config.yaml
n_layer: 12
d_model: 320
n_experts: 32
experts_per_token: 2
d_expert: 96
d_shared_expert: 0
activation: "swiglu"
moe_layers: [0, 1, 2, 3, 4, 5, 6, 7, 8, 9, 10, 11]
router_score: "sigmoid"
normalize_top_k: true
routed_scale: 1.5
balance_loss: 0.00119
balance_bias: true
init_std_router: 0.0365
lr_router: 0.00148
n_head: 10
n_kv_head: 2
head_dim: 32
vocab_size: 8192
norm: "rmsnorm"
norm_place: "pre"
norm_eps: 1e-06
positions: "rope"
rope_base: 10000.0
rope_fraction: 1.0
qk_norm: true
attn_scale: 0.177
tie_embeddings: false
parallel_block: false
init: "normal"
init_std_qkv: 0.0302
init_std_o: 0.0375
init_std_up: 0.0432
init_std_down: 0.0432
optimizer: "soap_variant"
lr: 0.00869
weight_decay: 0.0
lr_head: 0.00217
grad_clip: 2.0
warmup_steps: 50
schedule: "wsd"
decay_fraction: 1.0
decay_shape: "linear"
final_lr_fraction: 0.0
batch_tokens: 65536
seq_len: 512
doc_mask: true
train_tokens: 484600000
steps: 7395
dataset: "wikipedia_en"
Below are experts of layer 7 (counted from 0) of a mixture-of-experts language model. Rows are named router (the router's row for the expert) and show model dimensions 192-255. Each number is 500 + 50 x the weight over its row's rms, rounded and kept within 0 to 999. Numbers have three digits each.
After each expert's rows: "comes after" lists some tokens at least twice as common just before its tokens as in all text; "raises" lists some tokens whose logits its average output raises strongly, later layers aside. This comes from a sample of Wikipedia text that the model never trained on. Tokens count by the router's weight.

# expert 14
router:482498501517516508509491508525510475524500530523487525493368541571581449481473533498458480477439550594553530534513493551445514582436519545498476468597557532490534477576561467422501535499527526
comes after: "\n", "-", "4", "′", "3", "5"
raises: "s", " ", "ul"

# expert 16
router:548522577468482534552432429577452466538521534482549553470473528541414539545448509469398516435494463528624505510463488476477487488411454520542562459462423561563511501505578468506371458460569477
comes after: " |", ")", " =", "---|---|---|---|", " information", "\""
raises: "\n", "-", "|", "Other", "Lo"

# expert 19
router:576501480371449508464500510519464539515449570511411570479445501484509530478483538368406478483476484467465533543506447462459477522306516554501504465502495513579555547455523495491472524501510459
comes after: "0", ")", "4", "3", "5", "6"
raises: "\n", " ", " —"

# expert 0
router:477493558438547474484540428504522426524527531465497448537499530495475459438441533394501496489480512566493534528556474493484463615449418487496492539539485563515505498558519500457404464484485475
comes after: " ", "1", "9", "0", "–", "|"
raises: "9", "8", "7", "6", ",", "5"

# expert 4
router:469476529452471468515461438517458468484469518503395605515537536525451481555487471459453516517479517614511524623524450511456411518458484465530513525532531556570563491599573458450474490493543466
comes after: " the", " a", " The", " his", " first", " their"
raises: "s", " of", ",", " and", " from", " "

# expert 13
router:419464515459462469537507468447504454519463464463386542425512490556469515481402596442534481568491517575540596578474517404441427553503429490487496498592454582565530426489455512439504489488528438
comes after: "\n", ".", "==", " ==", "===", " ="
raises: "\n", "The", "In", "==", "It", " According"

# expert 28
router:549559460454569555523585480542550456509540556537444466476470546524490471538467524429460449495456482566562550568522588506477420509497461579521576540502457543494486474522580447469512531521555511
comes after: "1", "0", "2", "–", "8", "9"
raises: " |", ".", ")", ",", "-", ";"

# expert 25
router:445443495501560506418441437583458530518516494515373453493514504559485503536463428413464564489435542545496506451511438530460467504514415619545469568570479534602498432555487458452509467464498473
comes after: " ", "2", "1", "3", "4", "5"
raises: "0", "1", "8", "7", "2", "6"

# expert 1
router:441445563427524443595539402528435477545497522527420406533558446550485511504475513433410474554465481494603528469582461513536417491446517505529494569547470584539566536512623485444472488468501524
comes after: " |", ",", "|", ":", ";", " the"
raises: "2", "1", "n", "ca"